python train.py --n_layer=15 --moe_layers=[0, 1, 2, 3, 4, 5, 6, 7, 8, 9, 10, 11, 12, 13, 14] --router_score="softmax" --norm_eps=1e-06 --tie_embeddings="early" --seq_len=1024
Below are experts of layer 10 (counted from 0) of a mixture-of-experts language model. Rows are named router (the router's row for the expert), gate (a neuron's input weights, with its number), up (a neuron's input weights, with its number), down (a neuron's output weights, with its number) and show model dimensions 64-95. Each number is 128 + 24 x the weight over its row's rms, rounded and kept within 0 to 255.
Before each expert's rows: a language model's description of what the expert responds to; "comes before" lists some tokens at least twice as common just after its tokens as in all text. This comes from a sample of Wikipedia text that the model never trained on. Tokens count by the router's weight.

# expert 24
It responds to: Table cell separators. Pipe separators, closing parentheses and line breaks in wiki tables and stat lists, e.g. "(11) |", "|---|", "|  |".
comes before: "\n", "| ", "\n\n", " ·", "0", "|"
router [173 151 106 128 120 144 143 163 107 131 120 138 137 134 103 167 173 106 154 132 137 163 169 126 106 109 151 101  96 132 138 117]
gate9 [157 114 111 142 156 139 123  86 162 119 158 136 168 167 175 135 135  94 175  81 159 121 150 134 137 110 152 114 136 110  94  93]
up9 [ 93 119 151 109 126 115 125 191 132 131 114 121  89 131  86 128 138 182  70 186  95 146 110 131 114 136 125 123 112 103 136 156]
down9 [ 74 183 148  95 172 151 114  95 130 169 155 100 104 106 149 126 166 148 134 136 125  87 126 168 109 114 175 151 132 114 119 161]
gate10 [130 124 121 108 144 118 113 187 142 123 149 119 161 144 125 109 149 144 137 159 141 122 148 128 137 158 139 164  92 131 169 124]
up10 [123 108 141  93 111 135 132 139 137 171 140 104 172 165 174  79 153 125 169 153  98 153 160  90 125 141 114 136 126 133 153 142]
down10 [114 150  95 145 122 152 108 109 129 142 117 125  73 163 139 112 143 151 144  91 127 151  87 122 117 149 162 148 111 148 140 121]
gate11 [128 108 126  82 144  99  85 147 124 112 101 129 161 125 141 193 167 139 106 136 116 135 125 115 157 133 129 156  94 115 126 107]
up11 [128 124 193 141 110 113 125 133 117 121 112 127 109 132 113 106 144 113 135 120 110 112 137 152 125 124 104 184  78 119 143 140]
down11 [ 98 112 113 112 166 125 120 138 155 109 137 152 130 116 160 143 132 146 125 122 150  94 104  91  97 140 131 125 158 100 110 133]

# expert 5
It responds to: Plural noun endings. Plural nouns and plural suffixes closing a noun phrase, often sports or career nouns: appearances, titles, fixtures, members, players, mounds.
comes before: ".", "\n", " in", " and", " were", " of"
router [ 79  98 104 103  99  98 120 142 153 154 122 151 117 145 156  84 162 170 157 157 123 143 130 130 130 173 115  96 177 164 140  95]
gate0 [ 86 133 151 104 121 143 155 118 148  93 145 126 112 126 132 163 143 100 140 145 104 137 135 133 148 128 120 122 136 152 153 107]
up0 [ 80 102 136 110 118 125 140 142 179 101 152 142 111 136 168 142 111 119 140 125 117 133 114 103 152 111 113 124 138 124 127  90]
down0 [ 93 155 101 109 164 101  87 158 109 116 146  94 131 105 136 137 110 145 142  92 157 178 152 100 132 142 131 171 130 166 156  87]
gate1 [ 93 148 119 119  99 118 127 109 183 125 130  96 145 136 119 111 153 142 126 133 157 194 142 118 137 174 101  88  55  97 124 120]
up1 [146 112 135 164 155 134  93 154  58 127 143 168 138 123 111 139 144 120 158 118 100 104 127 111 112  84 141 134 154 129 152 117]
down1 [151 109 133 149 190 157 123 188 166  97  81 127 124 101 110 111 131  78 123 145 123 117  89 104 111 142 131 115 127 150 132 124]
gate2 [114  97 138 110 156 147 145 149 143 103 155 130 126  73 138 130 132 123 127 160  86 132  81 123 125 168 162 146 148  63 136 136]
up2 [161 190 135 139 115  95 121 143 106 170 107  96  96 186  83 118 106 164 121  90 161 140 136 128 146 102  82 102 119 160 133 135]
down2 [160 137 148 126 126  69 136 129 162 126 124 113 121 122 128 185 102 124 166 142  95 124  92 118 124 154 114 126 127 136 139 112]

# expert 3
It responds to: Sentence-final periods. Sentence-ending periods, often fused with a word ending (es., ing., ".), plus closing == heading marks, in running prose.
comes before: "\n\n", " The", "\n", " He", " In", " In "
router [126 168 168 114 111 116 162 137 106 123 119 130 129 129 153 179 173 117 144 168 155 106 160 128  83 183 121 143 127  88 105 160]
gate0 [150 160 141 128 128 102 164  95 165 120  99 148 125 124 113 189 164 127  63 136 147 119 108 139 163 113 142 147 114 180 143 149]
up0 [126 156 140 129 127  83 155 137 154 124  98 150 107 135  93 169 128 140  85 146 157  95 113 139 155 135 141 173 130 156 179 122]
down0 [102 106 146  69 111 108 106 157 135 108 131 158 124  98  97 181  86 118 127 113 147 114 132 150 111 126 115 131 132 104  90 129]
gate1 [134 175 110 125 146 136 138 101 109 131 122 127 129 132 109 118 147 115 191 120 124 119 125 144 100 158 103 114 122 132 136  95]
up1 [115 118 142 130 129 149  76  92 114 166 127 147 113 101 117 133 148 111 139 133 128 108 134 121  61 122 126  96 131 148 133 104]
down1 [ 98 144 164 125 128 107 150 186 128 148 104 166 132 181 109  86 135 120 161 141 132 143 118 172 165 164 122 140 102  86 142  73]
gate2 [ 96  97 151 167 124  75 146 153 101  75 126 107 134 150 111 126 147 145 102 148 173 121 108 118 125 178 158 153 123  97  76 168]
up2 [110 131 158 144  95  89 141 129 104  72  95 129 142 141 117 117 144 152 100 163 166 110 117 129 125 170 162 151 108  80  67 143]
down2 [ 79 135 171 127 137 161 171 138 108 108 129 105 126 129 113  82  97 139 142 111 146 137 140 105 154 138 141 121  89 117  89 112]

# expert 11
It responds to: Name and field endings. Final pieces of organization names, event titles and academic fields after "of": crystallography, smelting, Soccer, Britain, Festival, politician, librarian.
comes before: "\n", ".", ",", " and", "\n\n", " in"
router [137 155 107 102 131 104 150 159 147 194 139 121 119 125 158 140 145 108 106 156  95 118 119 138 110 148 136 108 142 143 105 134]
gate0 [132 135 128 121 114 101 123 149 154  98 150 132 156 119 128 118 142 136  91  94 159 140 139 111 153 107 103 155 101 135 134 138]
up0 [117  88 158 108 154 103 100 152 125 168 163 139  98  94 135 134 118 144 133  96 109 135 125 108 146 162 127 123 120 106 134 149]
down0 [121 130 161 132 135 107 141 123 111 115  75  95 103 155 171 124  86 109  96 137 137 141 115 112 176 108 122 136 125 115 109  48]
gate1 [ 78 115 139 165 112  83 115 150  91 131 154  82 133 125 134 137 148  77 120 158 142 124 166 182 110 132 162 123 137 108 124 171]
up1 [ 81 129 142 103 128 144 123 158 172 130 159  92  96  99 132 153 145 141 138 136 163 125 141 164  99 126 150 143 117 123 125 117]
down1 [144 105 109 156 107 103 103 151  97 144  94 130 164 129 130 136 151 124 114 163 156 126 129 176 113 154 141 110 137 137 176  90]
gate2 [111 135 161  99 181 119 153 149 177 154  74 131 120 127 169 100 115 111 118 116 121  80 119 124 107 129 161 175 132 111 114 121]
up2 [137 120 108 166  75 150  90 109 106  67 158 136 137  95  90 141 119 119 149 132 122 147 136 143 139 133  92 108 110 113 127 131]
down2 [124 167 148 169 121 139  93 118 131 118 105 107 215 147 124 147  99 133 123 138 131 131 110 115 114 138 119 107 175 116 155 120]

# expert 26
It responds to: Line breaks, headings. Paragraph breaks, newlines before list items, sentence-final periods, and == section heading markers such as ==See also==.
comes before: "-", "\n\n", "The", "|", "==", "==="
router [155 172 144 135 135 122 140 133 108 163 126 123 135 141 127 140  56 127 135  77 116 147  80 113 108 136 149 116 114 119 122 144]
gate0 [126 125 119 147 141 113 132 136 134 124 154 137 104 139 114 105 107 115 163 128  97 133  90  91  91 135 138 139 140  89 128 171]
up0 [122 109 123 117 106 118 111 132 115 139 110 121 140 127 139 109 162 100  82 108 167 147 141 143 146 125 128  93 119 141 107  98]
down0 [ 90 133 123 136  93  59 107 134 132  94 118 126  65 187 112 109 101 137 167 136 122 148 120 137 128 144 110  96 100 109 131  97]
gate1 [121 164 149 122 115  76 145 107 143 127  85 126 149 141 121 127 145 124 109 111 155 108 119 116 124 115 154 106  94 144 171 152]
up1 [ 95 144 160 129 117 129 156  65 150 128 110 131 105  91 139 123 143 134 105 153 137 144 150 129 138  86 141 126  89 124 146 153]
down1 [ 82 117 148 101 125 124 123 152 106 137 120 141 127 136 143 146 129  92 124 106 117 118 142 160 122 170 106 135 139 143 139 119]
gate2 [141 107 149 158 117 133 104  85 154  91 155 121 151 108 105 101 124 167  95 131 171 156 141 113 126 103 125  85 157 133  97 128]
up2 [143 129 121 109 122 122 116  98  91 173 130 119 118 138 157 126 143 114 150  90 101 108 123 152 119 121 101 128 113 135 189 135]
down2 [ 94 122 109 132 150 131 138 115 111 140 134 124 149 124 153 106 116 143 115 139 102 144 154 101 124 107 145  49 165 141 147 134]

# expert 14
It responds to: Years and dates. Date and year contexts: "In" before a year, month names, digits opening years, birth-death dashes, table cells before numbers.
comes before: "1", "2", ", ", "8", "3", "6"
router [162 114 121  98 101 141 169 130 131 159 161 160 113  91 102 144 115 120 145  77 128 124 146 138 173 123  84 120 125 117 128 104]
gate0 [109 108 162  75  86 144 136 147  88 152 116 148 119  83  79 135 116 122  91 118 139 122 101 122 162  78 116 129 156  91 125 128]
up0 [137 134 142  86 104 161 115  85 118 171 134 167 128  82 132 112 155 130 104 118 124  98  76 155 145  89  63 154 146  97  99 129]
down0 [172 124 110 113  91 159 128  87 131 153 142 107  94  60 120 164 125 155 147  71 164 155 158 145 124 116 134 117 140 148 118 145]
gate1 [139 149 168 123 118 130 116  86 142 145 158 147 113 135 121 120 106 149 157 117 110 118 142 145 156 166  98 153 153 152 162 148]
up1 [155 105 128 133 140 115 111 161 162  90 131  90 141 137 167 108 135 114  85 139 111 167 147 121 105  92  88  97 141 137 134 122]
down1 [114 132 179 184 155  76 115 101 141 123 139 115 160 162 191 136 175 110 154 159  93 128  84 117 150 112 107 138 125  94 100 161]
gate2 [117 141 114 166 115 117 139 121 114 138 151 130 117 103 177 128 109 152 118 151 134 131 135 137 153 115 133 125 118 141 130 113]
up2 [154 112 151 125 140 150 117 111 109 101 155 101 100 120 147 164 110 154  87 151 109 149 189 112 137 126 141 137 107 102 150 155]
down2 [149 105 119 173 127 158  72 114 113 135 123 150  83 130 112 121 141 195  97 145 117 121 131 120 153 112 122 101 146 152 106 160]

# expert 59
It responds to: Punctuation inside compounds. Hyphens, opening parentheses, quotes and dashes joining compound words or following numbers: three-story, quantum-optical, ISBN 2-02, and "(as".
comes before: "1", "2", "0", "5", "3", "6"
router [106 158 192 113 157 113 119 123 122 136 137 167 102 134 119 126 119 161 112 123 110 123 126 112 131 131 110 124 110 124 145  97]
gate0 [136 125 116 147 127  87 115 116 113  90 156 170 142 107 149 141 174 113 131 152 132 135 123 108 117 153  83 136 133 145 144  47]
up0 [139 126 136 141 160 135 121 133  94 162 113 117 146 101 141 122 166  79 144  96 117 133 135 120 145 167 103 126 111 184 103  96]
down0 [130 140 114 117 120  86 141 143 144 147 149 161 116 132 146 131 190 151 163 105 122 104 134 137 142 131 124 111 122 129 128 119]
gate1 [122  96 137 101 114  71  94 129  90 114 136 104 115 152 142 115  98 127 196 129  90 127 117 133 106 152 115 135 157 147 132 129]
up1 [138 162 114 164 153 159 136 122 170 101 116 167 141 127  75 122 138 132  64  95 134 117 139 135 141 111 131 128 108 107 135 105]
down1 [150 120 118 141 131 176 118 163 101 121 135 108 193 126  97 104 105  92 141 158 109 161 166 151  70 146 123 107 189 150 153 156]
gate2 [148 123 151 130  96  93 135 119 170 127 121 115 154 161 166 105 126 113 125 132 141 125 154  91 145  91 101 128 134 127 103 129]
up2 [101 134  92 108 163 161 128 128  95 146 105 135  97 103 103 116 153 122 112 137  91 135  92 139 110 171 146  95 140 130 126 127]
down2 [122 121 139  81 140 124 147 139 140 145 116 137  86 102 105  97  64 194 108 103 110 104  94 152 131 130 138 111 131 137 126 109]

# expert 55
It responds to: Line breaks in tables. Line breaks and pipe characters that end rows of markdown tables and lists, including |---|---| separator rows.
comes before: "\n", "| ", "|", "-", "- ", "|  |"
router [132 165  89 145  92 137 107  99  97 110 146  94 138 127 155 166 120 159 137 149  81 149 146 136 180 111 130 119 171 137 157 139]
gate9 [154 155 118 141 124 112 108 132 118 156 147 160 100 127 132  42 123 129 121 174 125 120 104 119 129 101 146 103 145 141 129 144]
up9 [ 91 161 101 194 129 131 149 133 141  71  98 132 207 160 137 153  99 126 112 101 119 161 143 127 152 141 116 113 110 146 152 147]
down9 [142 106 121  87 138 177 133 119 150  99 106 101 126 137 137 102 133 137  94 141 132 113 130 164 153 125 130 102 119 157 115 139]
gate10 [129 118 132 126  92 134 164 100 138 108 154 135 111 155 137 123 140 121 165 125 142 128 141 149 136 134 121 127 130 152 107 146]
up10 [123 157 119 149 103 126 147  86 138 116 129 118 125 160 164 132 128 136 132  96 135 129 151 148 129 142 143 109 108 135 128 127]
down10 [111 193 129 135 113  99 163 110 134  99 141 136  70 115  92 178 158 139  89 158 124 110 199 106 121  98 147 144  79 141 119 146]
gate11 [115 125 132 117 143 113 105 100 101  95 118 144 116 139  97 169 138 117 125 125 165 136 117  86 112 131 149 131  92 166 140 132]
up11 [140 153 151 127 121 128  77  95 113  91 112 144 129  93 105 174 121 127 118 152 153 131 107  85 100 147 126 145 105 142 143 146]
down11 [128 147 122 119 117 114 149 142 129 135 140 117 158 103 173 109  91 143 138 165 143 103 119 179 122 137 151 138 164 110  76 143]

# expert 19
It responds to: Spaces before numbers. Spaces, separators and linking words directly before numbers in tables, coordinates and stat fields, such as population was, Density:, ″W /.
comes before: "1", "2", "3", "0", "4", "10"
router [142  92 131 155 177 152 124 116 110 118 125 136 134 135 172  99 127 140 158 110  96 116 131  94 122 104 129 115 111 145 119  94]
gate0 [139 110 102 153 114 122  84  98 124 157 107 147 113 110 148 121 155 102  80 134 151 106 119 101 150 119 129  89 130 144 150  89]
up0 [ 99 128  98 111  89 105 158 114 112 131 121 106 157 114 143 144 152 134 123 163 142  90 138 180 175 137 116 135 109  72 141  72]
down0 [119 100 138 166  36  90 142 119 139 107 145 123 102 126 119 116 123 113 105 161 117 119  77 132 126 105  99 139 139 128 127 125]
gate1 [136 127 123 161 165 112 161  97 109  91 126 120 196 110 124  81 162 133 145 155 115 111 162 127 159 111 129 124 141 147 165 156]
up1 [118 110 132 121 120 138 118 148 103 134 109 121  82 145 168 129 111  82 131  99 129  80 149 129 171 145  84 122  97 127 139 111]
down1 [143  95  98 102 140 121 160 104  79 146 149  80 140 148  84 119  96  96 135 137 132 115 135 137 124 144 119 101 150 172 129 100]
gate2 [151 139 109 113 162 137 102 120 128 134  99 169 146 126 151 160 137 146 149 100 148 124 102 126 144 124 124 120 170 135  92 181]
up2 [102 107 148 165 123 135 148 114 145 118 165 128  99 133  81 123 123 125 106 135 143 130 146 112 101 114 124 137  97 118 164  60]
down2 [192 110 118 163  96 127 133 119 163 125 123 116 100 140 178 123 143  99 166 132 128 103 167 124 125 166 111 119 125  95 160 141]

# expert 33
It responds to: Line breaks after headings. Paragraph and line breaks, especially right after ==Early life== style section headings or at the ends of paragraphs and titles.
comes before: "\n\n", "The", "-", "\n", "===", "=="
router [122 140 182 105 112 147 111 145 131 110 148 159 121 105 113 107  77 115 109 135 134 146  93 144  82 133 125 121 111 118 140 121]
gate0 [111 169 166 121  91 152 107  98 111 107 133 155 143 175 131 137  83 149 121 139 141 180 134 143 111 127 122 160 115 157 154 142]
up0 [123 127 102 118 191 120 202 135 117 124 136 139 127 105 126 151 127 119 108 111 172 120 105 116 155 110 143 144 122 118 105 109]
down0 [136 122  98 140 120 148 120 158 142 112 121 138 141 120 140 156 115 121 115 158 123 134 136 143 120 162 136 129 121 145 117 128]
gate1 [116 148 116 182 112 106 104 126  93 166  64 118 113 115 129 101 113 164 119 100 139 104 102 154 153 135 103 118 157 146 115 130]
up1 [131 127 141  85 131 157 123 115 133 113 146 131 165 120 137 172 123 110 146 171 120 172 158 125 120 130 117 169 128 151 122 152]
down1 [146 130  72 117 118  83 153 178 143 100 116 146 172 183 161 168 167 147 109 109 137 105 139 133 137 146 121 155 147 162 137 173]
gate2 [114 114 109 168 114 127 174 176 155 167 119 147 113 147 129 139 111 157 139 131 132  74 120 138  75 146 150 136 142 129 147 153]
up2 [134 145  84  71 144 120  91  97 103  95 126 125 139 100 167 119 128 112 146 141 151 163 155 120 168 133 118 134  81 132 125 106]
down2 [119  81 138 112  94 153 142 149 118 124 115 140 154 154 100 148 159 162 126 109 119 103 129 168 148 114 117 130 127 107 144 145]

# expert 41
It responds to: Table score tokens. Dashes, decimal points, cell separators and digits in score and statistics tables, plus capitalized second-word initials like Virginia Tech.
comes before: " | ", "0", "1", "2", "3", " |"
router [127 113 123 157  79 179 146 123 121 129 100 125 114 168 103 174 108 114 106 132 101 101 107 150 106 111 101 120 152 157 131 100]
gate0 [134 127 164 125 127 141 138 113 151 165 109 132 148 168 128 156 100 107 141 140 120 130  90 127 115 130 113 114 157 168 126 109]
up0 [129 131 118 160 127 163 133 130 156 143  76 116 147 145 126 111  77  86 131 156 138 136  74 140  72 117  94 136 138 177 140 113]
down0 [131 140 105 128 121 121 151 157 158 136 100 111 121  72 138 102 137 150 124 167 159 133 109 169 122 134  94 105 144 144  87 143]
gate1 [111 109 128 157  79 115 128 115  89 144 127 143 153 158 152 154 103 108 105 126  96 111 111 176 133 131 111 106 160  95 121  94]
up1 [154 166 142 119 195 139 123 132 168 115 101 115 114  84 113 111 145 160 127 136 163 157 146 103 144 144 118 172 121 181 138 143]
down1 [141  70 151 126  86 136 139 181 151 125 115 142  92 132 126 121 173 147 108 134 140 114 149 125 158 129 128 142 125 114 147 133]
gate2 [114 120 157 155  96 144 128 127 116 122 143 119 139 161 121 152 135 122 111  97 115 125 154 146  93 141 112 139 135 153 143 130]
up2 [135 144 102 110 143 129 118 118 121 132 125 145 120  84 143 113 128  77 115 142 159 122 136 126 146 130 145  92 139 105 124 151]
down2 [125 125 181 139 128 142 108 123 143 100 138 136 127 178 147 152  82 135 125 140 168 124 122  92 115  81 134 136 150 148  91 124]

# expert 22
It responds to: Table cell separators. Pipe separators and semicolons between cells in sports, election and astronomy tables, such as 6–4 | 135 and 4–3; 2–2.
comes before: "1", "2", "0", "3", "4", "6"
router [166  58 124 192 123  89 149 145 137 112 118 157 114 147 130  79 122 133 144  96 119 153 137 123 114 120 147 115 127 102 148 137]
gate0 [118 136 142  97 180  97 133  86 116 169 151 141 148 144 127 115 110 180 157 127  94 129 148 167 175 130 102 140 153 112  80 131]
up0 [ 97 130 139 125 101 130 119 107 131  82 132 111 109 125 120 107 155 104 115 113 149 123 129  82  68  93 129 109  76 138 150 136]
down0 [143 113 116 154 162 109 113 121 143 112 143 131 112 159 116 132 126 104 111 176 193 105  96 114 109  99 141  81 130 115 129 105]
gate1 [107 108 111 155 146 100 145 129 157 163 103 144 118 150 179  88 140 149 129 129 127 145 119  88 140 199 126 122 152 124 118 124]
up1 [116  85 143 187  94 132 129 137 124 113 123  83 168 105 116 127 166 119 121 123 115 134 143 113 134 128 143 153 139 139 108  96]
down1 [119 135 143 169 113 111 113  92  79 105 121 152 120 100 118 149 130  63 106 125 137 122 131  98 136 119 111 134 135 154 106 111]
gate2 [122 108 155 132  77 142 129 134 148 152 116  98 166 101 111 129 101 114 167 130 100 172 109 133 140 143 167 132 121 155 115 112]
up2 [146 123 133 145  99 147 119 114 147 185 114 119 168 117 133 159 103 110 159 115 135 150 112 129 161 114 157 157 121 152 139 113]
down2 [113 131 161 104 154 111 115 132 101 158 118 116 114 106 130  86 136 119 116 136 104 130  82 132 129 146 118 125 129 137 142 133]

# expert 31
It responds to: Infobox line starts. Line-initial dashes and colons that open infobox and taxonomy fields, such as - Location, - Born:, - Genus, - Order.
comes before: "-", ":", "| ", "|", "- ", "- P"
router [142 147  93 190  93 155 154 124 123  95 144 124 148 108 178 149  89 156 121 191 110 137 150  57 124 133 152 146 120 101 179 126]
gate9 [109 140  97 182 127 130 140 116 152 113 132 106  94 159 137 156  98 124 143 110 166 151 127 116 108 140  99 111 147 150 148 110]
up9 [104 129 110  96 131  95 110 108 123 145 116 119 113 115 123  95 181 101 130 138 142 162 153 143 108 119 132 151 141  99  91 123]
down9 [124 110 124 121 106 138  96 157 133 124 182 156 153 116 129  80 132 119  88 126 151 138  87 146 146 130 143 139 171 141 109 153]
gate10 [123 154 136 134 132 161 155 135 101 125 162 140 107 161 100 142 117 132  75 119 126 113 120  98 122 119  90 127 178 114  83 121]
up10 [ 99 122 117  83 124 111  82 132 121 118 180 137 141 112 139 113 123 119 147 147 109 139 150 120 149 137 129 127 139 132 162 134]
down10 [127 126 125 111 128 139 155 138 105 135 197 165 220  77 130 121 121 124  77 101 117 101  91 122 151 149 111 140 125 145 127 114]
gate11 [158 126 155 106 126 142 136 128 142 128 109 123 132 109 115 193 116 150 114  89 126 102 115 170 110 144  84 128 155 138 152 102]
up11 [110 157  74  97 140 159 101 135 124 114 132 112 123 178 126 106 105 146  95  65 129 147 135 114 124 117 170 105 106 144  81 137]
down11 [129 119 131 116 109 140 124 130 102 126 188 142 127 126 129 151 136  94 167 133 121 145 109 136 112 151 142 119  96 107  97 147]

# expert 7
It responds to: Competition and organization nouns. Final nouns of sports competition and institution names, such as League, Division, Cup, Conference and University, mostly in season and team text.
comes before: ".", " of", ",", " in", " and", " |"
router [119  88 120 111 116  86 122 141 100 128 114 106 113 161 115 111 156 163 114 149  87 145 118 126  99 120  98  98 125 167 107 203]
gate0 [106 122 134 123 146  73 108 123  97 160 147 122 157 147 157 169 130 128  90 145 117 163  98 139 133 108 129 128 125 169 167 172]
up0 [135  64 145 132 126 170 174  89 107 110 120 108  89 163 125 134 110  87 129 127 123  67 112 133 140 137 152 104 130 106 122 114]
down0 [150 106 125  95 107 114 168  98 158 127 176 129 118 142 112 141 142  79 137 144 125 142 111 127 127 158 144 124 136 125  84  99]
gate1 [140  92 152 152 130 105 109 118 108 177 108 120 131 127  98 134 130 143 118 173 155 128 105 116 141  99 122 125 141 129  96 186]
up1 [127 168 114 102 107 127 137 108 116  86 153 144 139 128 150 137 129  69 129 100 144 132 141 126 109 174 111 123 133 116 120 104]
down1 [145 159 134 205 166 153 131  77 138 121 164  83 138 137 109 113  84 134 161 114 156 145 118 102 150 114 109 145 124 112 132 162]
gate2 [132 121 119 119 124 121 152 167 121 129  81 132 147 130 146 136 143 137 103 139 138 114 114 155 116 106 117 111 195 100 113 176]
up2 [150 179 141 129 131  99 118 106 140 151 103 120 116 151  97 109 137 141  63 103 107  86 105 116 133 118  90 112 141 138 116 116]
down2 [123 138 141 135 138  96 118  97 154 101  98 147  75 134 117 120 142  86 155 138  92 162  69 124 103 127 131  89 110  89  97 109]

# expert 0
It responds to: Action verbs, predicates. Verbs and verb pieces after to, was or is in plot summaries and narratives, such as help, try(ing), go(ing), support.
comes before: " to", "ed", "ing", " the", " of", " of the"
router [138 102 135 139 130  74 107 136 124 157 148 145  95 112 173  80 162 106 143 149 152 171 104 132 114 129 117 112 109  96 120 118]
gate0 [190 168 129 129 171 115 117 158 102 137 116 128 132 126 153 121 126 105 149 131 115 145 122 119 122 151 118  85 141 131 135 133]
up0 [122 110 110 105 126 176 149 140 137 148 122 101 145 128 136 184 137 183 114 118 152 121 133 119  85  99 100 139  91 115 167 111]
down0 [ 50 100 136 150 137  93 145 131 131 184 174 121 127 123 176 149  73 126 142 125 120 121 114 102 107  96 119 152 126 109 168  97]
gate1 [123  93 126 160 125 113  97 129 121 141 117 131 118  87 169 128  90 153 147 145 148 156 108 127  97 131 104 126 114 137 111 137]
up1 [144 142 103 149 112 138 119 144 124 143 151 134 140  94 161 155 130 103 108 112 113 143  98 133 157 108  92 119 147 173 138 143]
down1 [129 174 153 160 137 164 111 170 115 121 101 140 156 122 201  98 128 160 127 157 128 116 128 126 135  97 150 105 110 100 137 122]
gate2 [116 108 151 131 105 109 132 109 140 151 131 109 137  99 185 107 143  87 144 119  84 146 121 111  79  63 133 124 108 106 112 108]
up2 [126 166 144 114 135 100 109 108  98  76  82 109 147 127 105 152 122 135 141 113 164 144 129 135 160 174 120 136 109 171 166 180]
down2 [158 118 117  97  79 102 104 112 132 117 117 130  83 106 124 149 166 115 159 112 142 160  96  86 136 132 137 135 114 160 157 117]

# expert 61
It responds to: Institution name heads. Nouns naming institutions in citations, tables and lists, such as Institute, Museum, Ministry and University of, plus closing table pipes and parentheses.
comes before: "\n", " of", " ", " of the", ")", " (S"
router [146 108 120 115 104 115 139 134 127 108 121 145 123 152  84 165 130 109 131 128  94 130 161 116 126 136 120 129 152 111 122 147]
gate0 [124 107 128 168 129  77 138 139 137 146 130 116 152 120 115 116 122 104 105 160 131 121 153 110 163  99 123 146 143 137 118 130]
up0 [105 100  98 125 128  84 154 125 189 140 109 102 138 118 129 114 136 121  95 156 113 103 161 101 165 113 132 181 143 110 128 120]
down0 [132 101 110 142 112 136 112 167 151 107 162 162  98  99 117 102 167 127 138 115 134 126 155 105  97 126 149  47 131 122 154 123]
gate1 [122 112 177 177 102  95 110  97 159 111 137 156 166  78 147 140 131 107 118 162  65 144 159 120 107 112 143 154 102 133  87 119]
up1 [156 139 170 156 155  81 130 141 113 101 125 162 139 117 117 134  56 106 138 111 101 141  98 129 132  79 137 146 132 126 122 126]
down1 [ 98 127 192 133 119 105 160 160  97 119  92 132 135 141 120 159 173 104 136 118 134 128 100 158 120  84 137 167 186 133 146 106]
gate2 [141 130 155 142 135 106 119 140 148 107 111 158 135 131 174 116  98 111 103 154 150 126 173 129 152 121 100 139 165 137 103 133]
up2 [154 117 167 153 125  99 147 122 136 156  91 125 154 105 128 102  95 115 102 133 107 130 147 119 115 110 157 135 144 113 130 159]
down2 [ 93 146 149 138 104 123 124 140 135 154 112 174 104 137 121 135 123 160 126 120 132 125 149 116  89 109 149 145 111 123 146  94]

# expert 16
It responds to: Year-initial digits. First digit of a year after in, a comma or a table bar, such as in 1789, 1966, 1589–1594; also month names and early/late.
comes before: "1", "8", "2", "7", "015", "6"
router [149 110 133 187 180 159 127 136 112 168 153 160  98 173 127 116 147 115 113  96 137 100 131 155 133 122  99 102  96 144 158 126]
gate0 [148 132 164 136 128 116 146  96 112 126 134 121  92 161 168 113 140 157 123 120 152 130 112 147 117 108 153  98 170 147 122 158]
up0 [133 107 119 136 117 121 134 137 140  94 105 125 127 137 179 149 114 108 128 102 157 118  87 116 136 107 149 144 122 116 103 165]
down0 [103  99 121 132 133 135  86 132 132 153 151 127  96 112 111 128 176 152 156 101 136 128 120  97 102 142 128 130 166 123 147 150]
gate1 [122 154 121 153 132 151 116 116 118 122 145 108 106 152  78 137 110 135  93 130 117 132 131 145 138 157  82 140 155  98 137 126]
up1 [163 148 103 146 118 113 124 132 115 128 124 116 127 152  87 134  94 142 104 141 130 117 122 183 144 171 100 142 167 104 154 135]
down1 [177 125 122 121 103 125 185 140  92 119  94 113 103 117 113 135  98 116 154 107 113 134  93 138 125 119 117 172 103 158 156 118]
gate2 [176 136 137 159 171  90 149 109 110 146 124 108 151 135 123 132 122 112 137 151  96 113 138 124  75 120 112 149 133  80 158 143]
up2 [174 144 136 161 209  99 171 121 119 111 100 123 160 136 133  95 167  96 133 139 108 127 125 151 109 117 135 145  93 115 149 124]
down2 [142 127 122  81 134 144  92 145  81 126 112 134 130 139 126  91 129 165 119  95 132 127 121 172 112  86 144 173 136 104 154 117]

# expert 39
It responds to: Table cells and units. Table markup and cell contents, such as |---| rows, numbers, units like km, kg and °E, and column headers like Points or Opponents.
comes before: " |", "\n", "| ", " | ", "|", "; "
router [143 132 112 130 125 104 147 160  94 105 123 100 143 122  91 155 154 161 143 139 135 108 142 132 178 122 145 139 127 117 178 142]
gate9 [105 119 117 116 146 107 165 109 108 101 140 113 164 108  93 158 120 156 124 158 169 134  87 148 153 147 123 160 141 128 142  82]
up9 [132 145 103 110 132  91 138 119 106  96 129 116 164  67 120 135  96 150 146 118 165 122 148 121 152 157 123 142 134 167 126 112]
down9 [137 109 146 125 143 133 137 127 111 125  94 113 182 135  92 145 109 123 148 164 157 147 181 152 118 142 119 165 168 132 172 143]
gate10 [140 136 123 134 108 124 133 173 152 157 152 127 156 156  94  88 135 117 137  81 136 123 123 126 169 148 115 107 122 149 159 150]
up10 [140 154 133 146 106 150 136 147 132 169 140 128 152 157  87 119 126 121 116 113 150 106 134 126 169 134 119 114 102 119 158 116]
down10 [172 146 124 149 140 144 131 144 147 179 104 121 125 185 141 156 107 118 103 130 146 182 133 157 124 132 126 106 168 137 181 144]
gate11 [133 133 161 154  95 107 142 131 107  97 161  74 144 125 153 140 146  98 144 172 118 146 139 125 160 133 156 122 117 112 166 148]
up11 [127 123 148 155 113 109 145 133 100 148 110  82 129 130 136 136 152 108 119 156 117 129 123 113 166 132 175 142 138 115 212 126]
down11 [162 133 113 169 142 138 126 110  92 154 167 110 109 112 147 138 137 110 106 175 128 153  98 112 138 144 134 164 138 116 188 136]